From a checkpoint of a small mixture-of-experts model trained on Wikipedia: 28M parameters.
Below are experts of layer 3 (counted from 0) of a mixture-of-experts language model. Rows are named router (the router's row for the expert), gate (a neuron's input weights, with its number), up (a neuron's input weights, with its number) and show model dimensions 56-111. Each number is 128 + 24 x the weight over its row's rms, rounded and kept within 0 to 255. Numbers have three digits each.
Before each expert's rows: a language model's description of what the expert responds to. This comes from a sample of Wikipedia text that the model never trained on.

# expert 21
Description: Articles and possessive pronouns after prepositions or verbs, such as the, a, his, their, its, often followed by first, own, same.
router:099094117137093115094150128156156148166102109127114180133136149137114118130129123109139144108174105187113107141147154090125062154106151149100121152126161184118112088152
gate0:137140186130102074119158181186117130110114143142107111138125104107140144126132134097137164164120166125119134134161137161123159146112113135141106133116155128141142109138
up0:132115157099166139159134090182095083146104131184109105115133156144163122127107119155134125147117144114178121083138074140132144121153149074106164116133129113156164144126
gate1:141121093117118137108134153120171136126127128093107186114109143118156130103096099117110147151130099135110122137137098159158076107066143150130093096094121110106123112108
up1:135137092115130136132107148147133123146091117104125156135098154099156121139078118119113142122152096113085141129115106160182096101078143144146110102074105101116129133095
gate2:139091088154131123120126128130153139120132132141121116143167130128122162148120120124096149108153152126155113082115157160094173107102146107118097155112193126131139115137
up2:096148153113141128113108137117081122154123119124130138125102127132119068105149157134139114127116111121130143163139092099164081145145115137128132102157079125127117145126
gate3:155130123142111138140176131122170087134084105107102121148108142117162137141161128127171185146095118114111102176110132124127111132113140111147148143213136132131117142068
up3:121123103150144126141112137115115115185086140113120123140107113175146101146124093123129151142108125106164075109112119122125107160100157114093102107128090114114104128102
gate4:145127131102146169101125106110118155128094104141162103111115153135113092113087112096088110110154132107080178127111100102103106106153166144131157132120197122140134108168
up4:117128125138114125102194127120157098159163119074096141131115115153137136140147126153140124178102124152165109153143128171143146129099106147100119113098082097126092146114
gate5:113122149163153167061134138110108183139129138100107147101141118106133085127092164105128119104151158119123146083155090151104165116127142163141121123117097107112128119134
up5:146154085114082103174122090149157094119125129156133116156106131148120131130164100139130148159100079125158112162113166117136067186134107122115130128159136109135136102121
gate6:136126143100121128130114160120106185129091111121118119133153137104119121133129167101126087089149097135139138121134117146112111141129124166164102127132117149141130140130
up6:138124119127128099154123149130101190128110119172125091148150152098117116133109157106146085089153115116134132126126114137122114162119135128162116116131117136133142138140
gate7:091137126144115090103135150077163102111123076141078149146158116120139186130143169120146116126159116121129148067145139109140096125167134147130108148134117106103121133137
up7:116139133102142125103129121087172153128101120123115116160121114119141180113142140148128120159170139126125142136114120098142116087172132101108142169128110106136099122128
gate8:151124132094124112162116142134119124105107117116144116127119143130168146133153113125185097132123131127150118123113124109115155123137127101087132076157154149175107162132
up8:156133092098137143111139105102118151116127153100122159163083150093115105126100107070137142129138110133134113131184123098113113155138097113116133107143152145148104154134
gate9:130116108125099129131159112154148108109123124134117128124143104144139079130126123065140135142134139113124131142138140116146131104142114149173160139134103117140134119133
up9:147105139077139124134159110126091160096136134092121116118139103091131095147136135142110134136120139137112106131122115153104141106149138155158118127134157108113104106128
gate10:092108133139144129131108143143120104105149140150110144122152114132109163147184129161150134142120148162104171087089115120162110124106124108125127168143116178148121137118
up10:120119148138131151111126131146144120127107106142124081123125115123132186079108116143116184090139097125141119140118163105097116138093139179123125137128177126127117132095
gate11:129116172126124112155136134124109130118132144136128140065110128095074127162140093096142180101132134184084098125146147117141127149117151128098091134128144139145172130145
up11:118144136117130135151125105142091116106134167090140117127118126176144198144145123113117130168139158106146106151115126133142102142163153101119163111127182112118117110090
gate12:149105115121199098160098117181165122146135115116133076122150166144116157149126142114133125120124120121166122108109116127135179124112138112117121144166135159155131099107
up12:133104092147139146132108144152195142141111146118150126130123111096106120125095160104119115130123113142167111141167140151124175134105127138117130145165109162134147125111
gate13:177130151148089149091160128126120102137121131129143131091116112130144112110135099136116095127086082118153112148169168107084145128128154083129139122152107137137167098148
up13:157112130121079109112115069140119072142113153141103116125093145124146122159150090132139107134112094140148153157160159119104133136135150134116085144178109148106137103144
gate14:147108134120113139127122150110089135153164136112105082162095160170108097133106128102113149137169137132118155153132120157104135153148087136125090094155117150128104167146
up14:135108169123124128145123150126123165117093150137130159074175121110108149078130089164123095133108125142180084098127130108138128109116138133109163122125146128163119116100
gate15:092155125128125098132134115158137139114114144131154144142177089126084113122130169162112118093104131146163144104122094135142141132157180134108173146094104115144142118130
up15:116108160109137136152116144121149158113137142149148125180105079122099139153160160199136127146096102106149134128122134118136122148203159101096133143103133125138128094142
gate16:120162157105161144146134134107150100121135125155156129112171156201072086154144128151126152116134106131095149095126122186111131175159114152128133116120102141117159148150
up16:148090124115095085104134142145133118153102145111137127117102125073129202108090119115101182124101165117138077155151160129193103110110169108134125132132158137133148165118
gate17:092111101118087109170141157142144153138076187168145105129141111135095129105142102108092153130112135123116103120106132162151128123104133124081149103105157116137095163148
up17:152143128095121144139092105104118095124102161104133164149134108098107136108172154117156142137122126086176186100116145116127131125154125082156091134160119107141103138108
gate18:140118111137108184100131166158140131108100138074132160100124148128131148143120165138090151128138105148171133150145121135150163098088134152163133121152101136120136122122
up18:098128097107120129134113113139146142146122123101131133109142171157140127091128098168128131160135155118145140140166120105171132127105109101142132137134126106152104155133
gate19:097142126144123103113125135160116094124130106101115136106115114128173166176129135108148104156126129137117177098094147130159134132162132134132104172100172186113172095135
up19:116139143119089164119148169144173137118088080129115150153107100141181118150149089124136085117108076138132180141145164122149149105169137129125077108119128156089141118139
gate20:118166056132122129112148076118130140183160146118170089090124110146084067162151100111114127118117090150093139177137155138128132135140085108129132092121149122106117111117
up20:110087142130091168123109153154099129170107145152122135157114109115131135120119150146107133109125118085130135102135125135148124119103145140099123126120081126097159157115
gate21:165144158087149152117151129120126152123095147149160179122117125140112066136136077123158141122118118116092135162168120094124168109120120095110128120132081153138107119134
up21:134097099114129100124111173167137126107119068102102093135130149109165146155117115116101157085135130138106131141115149148152150128167126112118107144107139144113146171137
gate22:119152100123103101145136131110118119154124114136182121141116108144122182110162132132153135104116157163154113140112130061181123136087108100122148113071123122163123117099
up22:143114114143095117121149150089122092119175121157194134131106117114135182066159112105133124085140164151140129128093160064147109148079134130118095094123156143121129119118
gate23:125095146148143131115107187118132089140125126130150078137140133110119121146127159167112145057144136141099117131149151109140131162167147105165128118136142139080109185146
up23:088103113114131111131087161093149099145133155128158096145143130117109119133150152142131146053132100149092128141137175105149118187141143102167136128134115128101119188154
gate24:104176132153142119128127113090165086110145112104155113159105165152124176141107117137132153146133091137135131088106127142128135124139105111112128145140119115121121087103
up24:132149144122128128162117089112131104121129108122159113191095151159170153172132114143156155137088084132127113143128120128144137111129100145126151144139087135132129095071
gate25:120096146150089138114146103125166126109120121107127148107131175156141073117114146092167111106137125125143157129210136147103149161164153121117140151168098138135085104116
up25:187097086179140104143143131105122121150146135183162166143096123118128150115122095123099114147138144121153129093154162108151102146129139108138138096074127116197138111111
gate26:127123111150127167081163118148174150098143100128107110144150116163119169096127115144113155163135110133136076131114122147132114146123109129156147107095141086157131088105
up26:096120123131134087145075141144116112145113126142143141094108130112114098158110134109150122097125167135141157135152157126108154121115178130129102149160125161107125134126
gate27:150089125124171120145131126116158103066147134069130095147099142084105102120157144141112122157109139108111145148134146139118142135144149127138119164165133063147118104116
up27:107101144138137134114134154136144116108157120104111086142101122110113092105121115120100121151103142126122127164132157144115127120111124146096106131159123082149129140122
gate28:121171127131142131121126120126119143121127153142115164144104110126091124089116129115163149135122155135146158122133105145085099112098106171145074175128113155144141120142
up28:116140176117109145124103167056129121111089152141120129096127119127162155157151126129169149126108156128097122127151120092160200091119112148133115144132151161115108113135
gate29:104119136113116123138177147152140153132089183138116132123145097107140118144150155140156169115155126121135088075131102113158101091123149114117167150108127057132117124154
up29:113147116099117126132137127160141119109112104121161113120087122045145108135092135115134133119119112135118134102117180089154134111152160107141093165113142185101151122138
gate30:134157095158187157115132117123117146100134090153123110136159131140120116110125159166105153080164152166124118117174133172101128133158107105114098087150172153123101095118
up30:132095136095065129140127126147146116181137152111129139115116111110131117160154087111141098153063104097140126170070123081166131106112126155147159168115095125139163172144
gate31:112151144132166117106122152125123104140107152152124179142114130107133163135107109113129144166133147119126136105137107154153098118127144157082095113097117137137108136132
up31:096135165150060116123133176184075126155136123139096156113134081131095109120107128114139135147115151134156106113115109092143101115114150105107130109120131146125160117128

# expert 45
Description: Slashes joining names or units (Anderson/Wright, and/or, 56/km2), opening quotation marks, and the or The starting noun phrases.
router:109105073157108154117136113126170136174129127125104133137126116138128145149120167116127086093173097169119111145137157119103102158091121144107142140119150140089105113136
gate0:143136087118155125133114132176169085154130115126107115166133079163145154133139109149120125093151139176137138093111141125158121122088154153119125156096115114109136152122
up0:090124126144131089101147141118108128131163115118111114135134129122097131201129133141106125126142136110124097136159141153080131145143129134126074162187143135096096128163
gate1:125142138118122156140137124104108110118136125120116105129108082181116116150089107088109134175115132112132197136109094148116081162133135092156134121146127174153125125160
up1:128126168164127074132117134112145144083135158088128139124110151107102122122135132155138122120158174148128043155119182125124151142146168148120106102116162031094100108108
gate2:150115093115139118117095136145120110115143166088138124161118120159099098123128130134124132144164119162140136140154148123132068160119141161097125154113152131116131119118
up2:168093153114148134109122139130088083090117143107132146144104143149123116156127127132144123128142085170119120089130173174159090205122141156132121166108149154112132118126
gate3:134123091135147130158133157171143145108132094138112105137107124128119137133135168098085114084129133072124138098112153124068135112147130094140125095117113096092117097094
up3:155121129157120147152135166150120161104130117118099125140126106132108151137117157115096107094137124086114144073125136121076130145145132083124108090146092090108121134069
gate4:128138081145108142140120119120114144135136132136122094134114085170106175157120137176086117067160109131140121119120134156104155161123129131124097082154114136115121165099
up4:130121062124146146137146115123151140135125118148107093142083117156172147151152149111156132116167093140139133112120178128128124137122097148151122096144154134152101141141
gate5:118152100116174160117130132153163149145123115091137141139143102144114115145089171127112120158121139119131134108108143127158154082119154116128096182118147126107136169108
up5:116113092089161151113115120142151150140120115092155116164155097130128118138093159141104133146117150125144144106115125129167152082117165114118131164115129121123137168120
gate6:111128113140142094124145152128115129129114111119126109120144162123151173097145125128150124152122133082078146154140129171158136108138102120131151143153097179131160128151
up6:149119157115110136102144105119132119132145135133119155113150084156084084136130102137123136098137131142166117112115146105122141132127156122109123141129126093102153094105
gate7:132154126180137106130099117066123108159117114155126125133122185119133165104131148129157133110164075130133155102138134113146182175116110130133156131121133133117082131201
up7:124143127172130138133085133110117095167124133130107132162122161119132150105133144114115146119134149137151140120137119086133149143136096116098157103105118122141101144205
gate8:113118095100129153093145122100136139186153118097130117137130116131072119116137132088134122120128143108186130140152096134159130182107145124118158102117125165128111162124
up8:131115135181136127149154132152114118095073115130143146133136144117140167140072099172136143137154137104047093118129112140105173094120067130170070134099116096117111077124
gate9:139125119156147159102106111152128152165104155150115105113102149108113108122151182096097132130149138131133133149126146135113088136127130135136141164155103123078111095140
up9:110129121132079173072116152118148133165133101124078115157151163127080101177136138093119108139152149115139127119151097159122111108124135113117117141126126114130105113136
gate10:112151120125163130139079142118090125113133174082086139143114135124114119141149118097128125124129158135127111146172164128146071170130185119099093125110132090118130149141
up10:171116112126152113154118142113132118128102173093145114135075140126179113127150136144114168160134106099102132190191167145125083158136122141118124180111132139134139118141
gate11:094090119133123115112119162136099137157142136135168099102140104105133148088074106089096116124178181146115090098128102155143123107108146133138131143124103109117099156148
up11:141179161136139163127142122126142115093081111116079146145118152136122094135186162160167122115063100105142138145135149111105164131152110131120136138160146146145153111103
gate12:123117163166154170148140105144115109145115125155166160144180113101132127127116108079093137125117184170122085132140157120124102173114115159104132099134079154145143109117
up12:118157139119118111092129150127142170107115151151090155099135125164080121116167116132134131113121089054127153088113147126106138108095148116138152166101145146099129108112
gate13:151129152123137124094095133147123096115109170109107138112106122163077110092132141190133130117130137146108136110052116141116114144115157134108107175124147125118086077090
up13:090133113152132109107096146117136124142116083140171112094139157103165164149132122104105167111092100102110142109166175144184097129125076124154139098124093115159157143150
gate14:145132101128153114143148123076127090129078129149127131135157096109154149092136148163104152141147085181098105101143171161128145155067106093177127122128135107166123141139
up14:079139158124134114129132071133107139124122108131151112178152132156110161120126124112125132122123141085184171125139101161117123114126106139100151102074114112117098124097
gate15:079183142097109097136112095125126140139115136186137146128104125133171131131081158113153139131106105108110154079090139091139112133164140129143141141123124130172099172133
up15:116167123138129143118105077123114130117115115101138116094119140150113134113157123148172127170128095150155139140099161104113119134130125118138103128155094128133156133105
gate16:111105118124103101120133154128102107139146156134127112148145092121119151131142112115154182115095168114113115141154124134159115115130096129113117120108133176150114142165
up16:118132140091135167126146133120138128098114071165152125118118159148122114117105085144145107132135127151133109100110124135109153121109171091119153167127161095129124115086
gate17:151136179072137127139092179132095154105146115108141142126133123131133157121136183165173126112095058108099133119111113118132114138129101163144129152103110113105114148137
up17:126128144164128127090178111119185109080123154165129157129131114147134095121132121118079150154127184131159161127157141149102124154115113101158124117145138157192147102105
gate18:143141142133141148106148154127150130108125103200149159140136164145149119122121119124129150151084140103085106145139139146120137135146087163170131128111118110083131087115
up18:091118120159127117160099083126109126157131146096099120100142116079124159138121146085125121097157128149157124131129113113102124132121155109096150111129127157190140165147
gate19:115125127132130142048123085121119152137128163126097151133143125156158093090120113133121150102153120150140135096126115150118154143131137123123182139163127141115151103107
up19:107146137143101123122154125149112138080124168111107129089126140139146070111127106134124139111180107122096108144162109124089101112108114119152162141139136155125161066126
gate20:142104117157077128129121148099095123111117113175138135145128153120122103133140131148139132094127145115121145087114152116122133193158137160145148132117138109126123133086
up20:138094123158117148162117132083115145111141117156158089135115132085128099173140084184129071116118134123109132123093099123104132118125108174140152145159127143119131109146
gate21:080116135154155120121130114140179106166110132097128145127164119036119165081156103120148130088151104137138136099119148152132113101113097135096141139064101133169123130098
up21:128102128099125139098163129085108085140152127104111111166146118123117124068163144120145130123149132155110131149144132142145097169091111125138121140096101143153129179159
gate22:115134131133117140154088097129135114103138081119110129143100155158133168106125169134154110127109089122150199137150174125127110132095104101106158127150130113210151145122
up22:146129122109114131144112090130138106125137109120126131149092106166126125128135187121143141113159118152148196137128149117138092141091155083157133146123128078197110164140
gate23:098110121120111135098103136115141084148128129158129151149157105135116126149077114134096174127094117185138118150163155145134097146108147165112136108099107117142150163133
up23:110113102148122128092119144093129116125109152116148159149139129155098119136078114152119170148072117162144133141116136145100127143125118148145128148121083112129098134155
gate24:135107123108069131151193104134155109128112125095157078118120102124141076154117070131136124149151087116129117141099128124131104123122121168109123136129146113119166095119
up24:097152138141192110098075142117080126146136136157098196143125140133119182070160168095129119110115144143129154114135139106123132119127122080139138106125105159136135144126
gate25:098146138152138169103158138162170137142125135115151126155093100145138105120118101119122115114149143157145136127110118087142164104169115115113152144115156140122150110110
up25:143100133120100107143069106112109098095128114133098128097128162110101136112136143134141166135081125121148144121138158160158093160074128138117105120116112073127118159115
gate26:122128083155102132136130114122149127138074129136170086140078109136114136150132128091117152110141116116126135132117124169144130117104123154111105122132136134147073137094
up26:110106055137135127136100123120164108136109134139174082120089127131124179155118133090124149140131113145094140142134126181166118088106103152123106129137144164135059146109
gate27:100148108111080134141159130111189144128146136116117137118147093154118139181137128152150107141164143150149116181157139138155124133178095121091137124125148113131090136137
up27:161091168195137146103149152161079097107110116082124120146096125106122133109112110116100179102142122139121138086159143157095129150080136142142123184152117096119145132119
gate28:118137096115091131091138153123128172078129133123104075114164107155094109176123125116123129108124145123124116115174117152109144118104132149127129096155114159100122138179
up28:130152184123094130159153131102101128110137140139153084060132073117142117142128106136118077123106110126170105142153116102142090112145130183120140107114125161130157115136
gate29:144133129100126138114151126108124144127125103104088092086119150102113144107188181117140097138137103168098101125131142147124118103062187153114143136130095106109121166090
up29:189109136112129173138155127111107131120101113138063093128122168132106143111166148121127105116140109124111114083155132145099138110093158145118147149119083136125108147125
gate30:153158143102144116115145149128132117093109137091150106097132088143107133137135136098100119138135138130129103117131174115097110117131169129104160136146153176108171117166
up30:105106133176145144149128167116113086107142134114110119137100118093155149075175124165151101107129116104185144115100144120119150090123117086116127159131094122140146133111
gate31:076149111153171092140124141119152127126175170110160163121110121113110125125112108091122124116122107141111145134093108140125106110121133163180079146144179135125106075140
up31:127159159151154119119104133144180149154146129126104143106158095142172116135122150158098105119071092128123134162136124139126095162097152130151157119133110122081171147145

# expert 61
Description: The word the and possessives his, their, its after prepositions or verbs in prose, such as left the club, of the Isles.
router:100087111148089142106131101151165133176097100121109157136132131101130139095111124116156100097145109169128090167120163075126099155093128145086124146114185163124108110114
gate0:131135067152134071150108160136126128132123199131136141147151111157129158153125134143153115143124141123145124076167125132117163107129139139084137142124136123126162134136
up0:128121100080132118100099123135137125145126142119114083137077166133143156139112135095110109132157113093135129142133111137128112180160104101116127135160145098123105161106
gate1:127092121153132128125071131114096069118158142133143124111123135103139135100156100168078134123097095113111121127053177104110088122128111126133147137145136130160140146104
up1:132096112141135133157099155136115114127144132102124109100140131145153147112167093173104123097126105122111132133077148057113096102134133128149129116127129155125160121119
gate2:175091146140151172099128154095146120100150103094089141108114141132113102116124146124098142129127133112088123140136142103071140110172147122167137103135151132126161107130
up2:143136105120118122147101097124137113159106153128145110132133113131141147161149100137136132134148074171199126106110123122177125131095124108080106134130142122119101130128
gate3:147119162113106124134140135138095125119139103128135137104081080100139158115150123171124101092109108164154173145115170108094130148132117150137098104118145192135154132135
up3:084183113109145132133085099134171155130114128157138101144130162144145117155118110126114115143113145094117123147107117189163162110109127169170124129131096089102143131128
gate4:144120153118126119128139152116116170124126111125148120090144122125131136072124110102156060115119108097115124126157115138130093151121137106139087125096086161138142156114
up4:105131124099121128136129143106115107111111127158099129121148068089123126198149146114121113127138154157149104108130142119127104108106113143122129156116073127150102121155
gate5:131131099090143107096067117145123159169128174088089148131128111085118142141144110111116126145126118105134103153123131115197100125142142111117136098118147085113104175147
up5:150160101119168142088155133092168115130104107111137120146125125159117073104107196114112119163135138121134123132120117089068146125135137125130101136141102125130108137142
gate6:113109130152123130163120141133131086137099123130134126150138088108129159164129095109145159133169143160129128144092146112163142119063104128096082142116149114157121107070
up6:176120131111146119112124129087114147126134129134130124130136137177104115073109142126103097127094091133097151123089149147111091166164128098120165139124100124130159138098
gate7:177128133106163180104095109136121137150132155072128135143103116100123135128109144136100139112078113123140118175084149069082128127115090115080116128117135148133106124130
up7:127132095079130152119130150136169113124106151133121133125108139089140140112167139119144128108084114172143111142114187084113148106114139146135112109064199133120100110120
gate8:083145122127131104159097117130154100118129157122136150105170131130119154149113103114143137143147101150152147145096123124146123137106121134143130159180114125134121086090
up8:107166138153128142149117110153158120118118165131132144086143107114141119131140114080157145147139129173175162124144151115141128127113130141147118171164117140131128086113
gate9:098110131139146102095093130135113120100165117169098092138146132102148139129138132171145133113127166137108132131145172141141157122125128158131137138119146122078126137161
up9:122159096123105115115158097160124102078115107109148129149121153112120131126105098140165094132115100139131192107165166110124154097133106110114127141158076140162140093160
gate10:149141110127164145113182125129157102120140161126144133131111137134185088120102125086101166167135105119164144134142142166125087158104130173143122157099175088149171083132
up10:153166111142165128141161118118138124124151167094143108127107143118160144125095125120143148171145094096152124142131155126108079146112137123143125159179159104126159085120
gate11:095096102132123100146136095135161132082113098137176102120123143124128159128103144120152143144122099141099103128109132175120086179136162107101174135102146127141128116130
up11:110142099141121099130126112130138139114100122135150107099105135159112175121117109150113123138156123114121124140096111165143117145149185124147163104102156143119151144116
gate12:121190140104125136120101143112139142147106137126152126122098131137133153113126144197124131131095075098114169108101135121119123124110107092129117143088093117140113131193
up12:126163119121143127106122159135153139119133138125145128107103145133178114096111151174106142156133121103103169111103119129113133131124097099124129135116112108141119133150
gate13:154129153071122089129172129151130160120111073175121131151162139156154113124145137129188135104144114140087135124137119133098186095103118169121109129147114152155147110101
up13:100170149101138131089106093148166104127160133139134172131127123093119098130119121099131141110099107147107142105140153123129124117141123147113152132112144141134164130102
gate14:082130172110124124114064101112153138096134135122104075088102140155133110103139117133077111124110170137114106176138114150114118147155138143079133150167141178137156151124
up14:132167128141132116168130113128126115149127154101108151089146153124108104104156121096138149132112120144141116127123156093108133122141106111152117121131121138111173140117
gate15:106101090120078135107122109187138122144106157157132094100102129132105130150106115136110128092168135142075110154126134093123130101134116143137168122132121111157113127130
up15:162163151157192102144144141101103139117178098110124154135127157116165149110147173168130138166112116111160159125115106170136126129123113157124087153154136140106110123125
gate16:117132126131151162153142124132117089148107132130123080139094129109155123098145161086127138135154087137154132109097165142129117152127162110070171154132130128132135123110
up16:147142116137168087144106111147100141136128133136143091145116144118120197134085109149140139104150172139088079144160111124135153070133091140165147102132093124108105131149
gate17:168072135095151163113161115089131150166101118124132122133122112112128134121166131130129132130128124128109119138122126132139166108125104085116132157148148168141102127140
up17:126132134164093114135109163124108109107123116140137148112116130125119133163111128116137117129116145138145138080184127137117142130139134127120120094141138135130147149174
gate18:171092142138109143132148121155108139125085162120144138133129139086176123124157131150140170135109158149111100115123111098124122119127127104153089148145093122111133118127
up18:138120127127161126142088146103140140133114154129114138096115100118106109161081127083139115121145081089121157105187102153161127099173154121105157151108142100124139151175
gate19:113113113144106127124134121140126173110154179105160106117105131116164132101099111159141085103125105130167095150122148127157050105128117127143135084114115096125158113123
up19:119119131116117165113125119164094159118175176100156120112133115115146127100140128158138111095110091149132116120106125112164062138125113148165120113105096127118169125107
gate20:135126144116120110141154137127147113075108131152128171147141108185079100156137151118136134175138150140104137156147128156146113163151127114144100152101142110166143125142
up20:129109144134140115119096140089077171173131131114116139136114148069162134119127123153144109081114093109148158103115132088146162077130123096119136109152096149109134157138
gate21:080128156111125121142113101142115121134117144146143127167175133155087152100124160107165183107132104142103109084119160179089129093125105133123107148104127085132088085132
up21:088134146108140120159121113134139104114108158158161110139180129155103136115148132103141187112122133143091119118122153190117107082100101136139090143118130125118094082156
gate22:091150143166128137138118130153135139092083168114124127149119119151119093097122093139076163122121154087149117157151187149116095100144131156150190183140139139113170128145
up22:078134129143144141148114132169120130113078160102135123151109125147122091077100120134095136124112136071140121178139166147131099109153139166132207172137127132132195115146
gate23:108131121086155080126144110160109097142104109139118144138124120152129132144163135111147133097135099128129117066172123133119121124114155093131108101139123129118149135160
up23:132133114108151081141139140109144111116150132170088107108167087167097183132107083126146139111138134076125110124132132167120124100139145152187139157104156109121159082129
gate24:143121092099100123158103157138129130168111112148164149139157130124127152119086136094128173123121138165144105094121133099158106111111154129143125141076181082124118116100
up24:130140103118112125176107143144146095154149085191143134095116157141183183103098130119138127157122121160100128073104154128141097104107161141161134131103132082138119087102
gate25:080136100154142112168111133080129138155103111134118156122140117142126112149162091105135060137155161126168090106110118144133132127112148122174118100127095099127093154117
up25:105126090166144077169095136087151112136113101141130169101116154135125117140156101090137084131143146113151104128096151128120115155103152123201105097170089117136116145087
gate26:172117109104101129068115131092178133127127135081113154139169112132087116081145162100102122100130106122128151119109132131148092068139081113118103142120131125114107176147
up26:139136116148113154093124107079131125126146113105111124120153178126120168092156164097133138112141092099104118137099106125130087084149085154136109131143150139118115139117
gate27:116117116148149133147117129164126128156130160134104147139127120120090082116075151089100148106134165142164119086159117111124170137146130101140130111131113118152080129093
up27:138156150123097150104134091087122103105114103111126160113125173133193165160154122174167121146130112149106155147089137146129108118105139147108132133103118150161190135126
gate28:151131111123124082131108099129106128130087142147118122138172092135099092120125137099159124132116135138155110118126115110155074180149130132154145116135115107103123125098
up28:109152145129123130132149166138174094108168100123128134147088158114164159139104129166093130136140134110065158118122161141112153087086140111113121129106135146150154121167
gate29:090152126138134153140182120117135113151081109081159071135133120142126155127110108086076120112184106103151114129104127103145112143116135133117103105108131121120080117150
up29:166092142152108125119099148129109139146193117153101173124126132171111114105128136160172110140115181146112134123179115152102139116143128113135156167129131137145161122125
gate30:131108128154088145106122109110117159203108110113130152151108138143095136116090124122134102123143131123115170146132180128149095119149127099150077104143168162083148145121
up30:146121140115143108171135127120121098087173139134143069084117103109142125119124126135122099111154088124129093120129096109097161152089117146093160160129062105128115092100
gate31:167113121130125115105129079136137140163132136109146103158138164081137130137176131098161153082131081143130107154122116100175131171128105128111103104143157121133099146117
up31:112150151116125136169143152116108095096119118139134165104103091181103125127117121147060140158101132073149140094130132150109126104114110142128144139132119138141142117171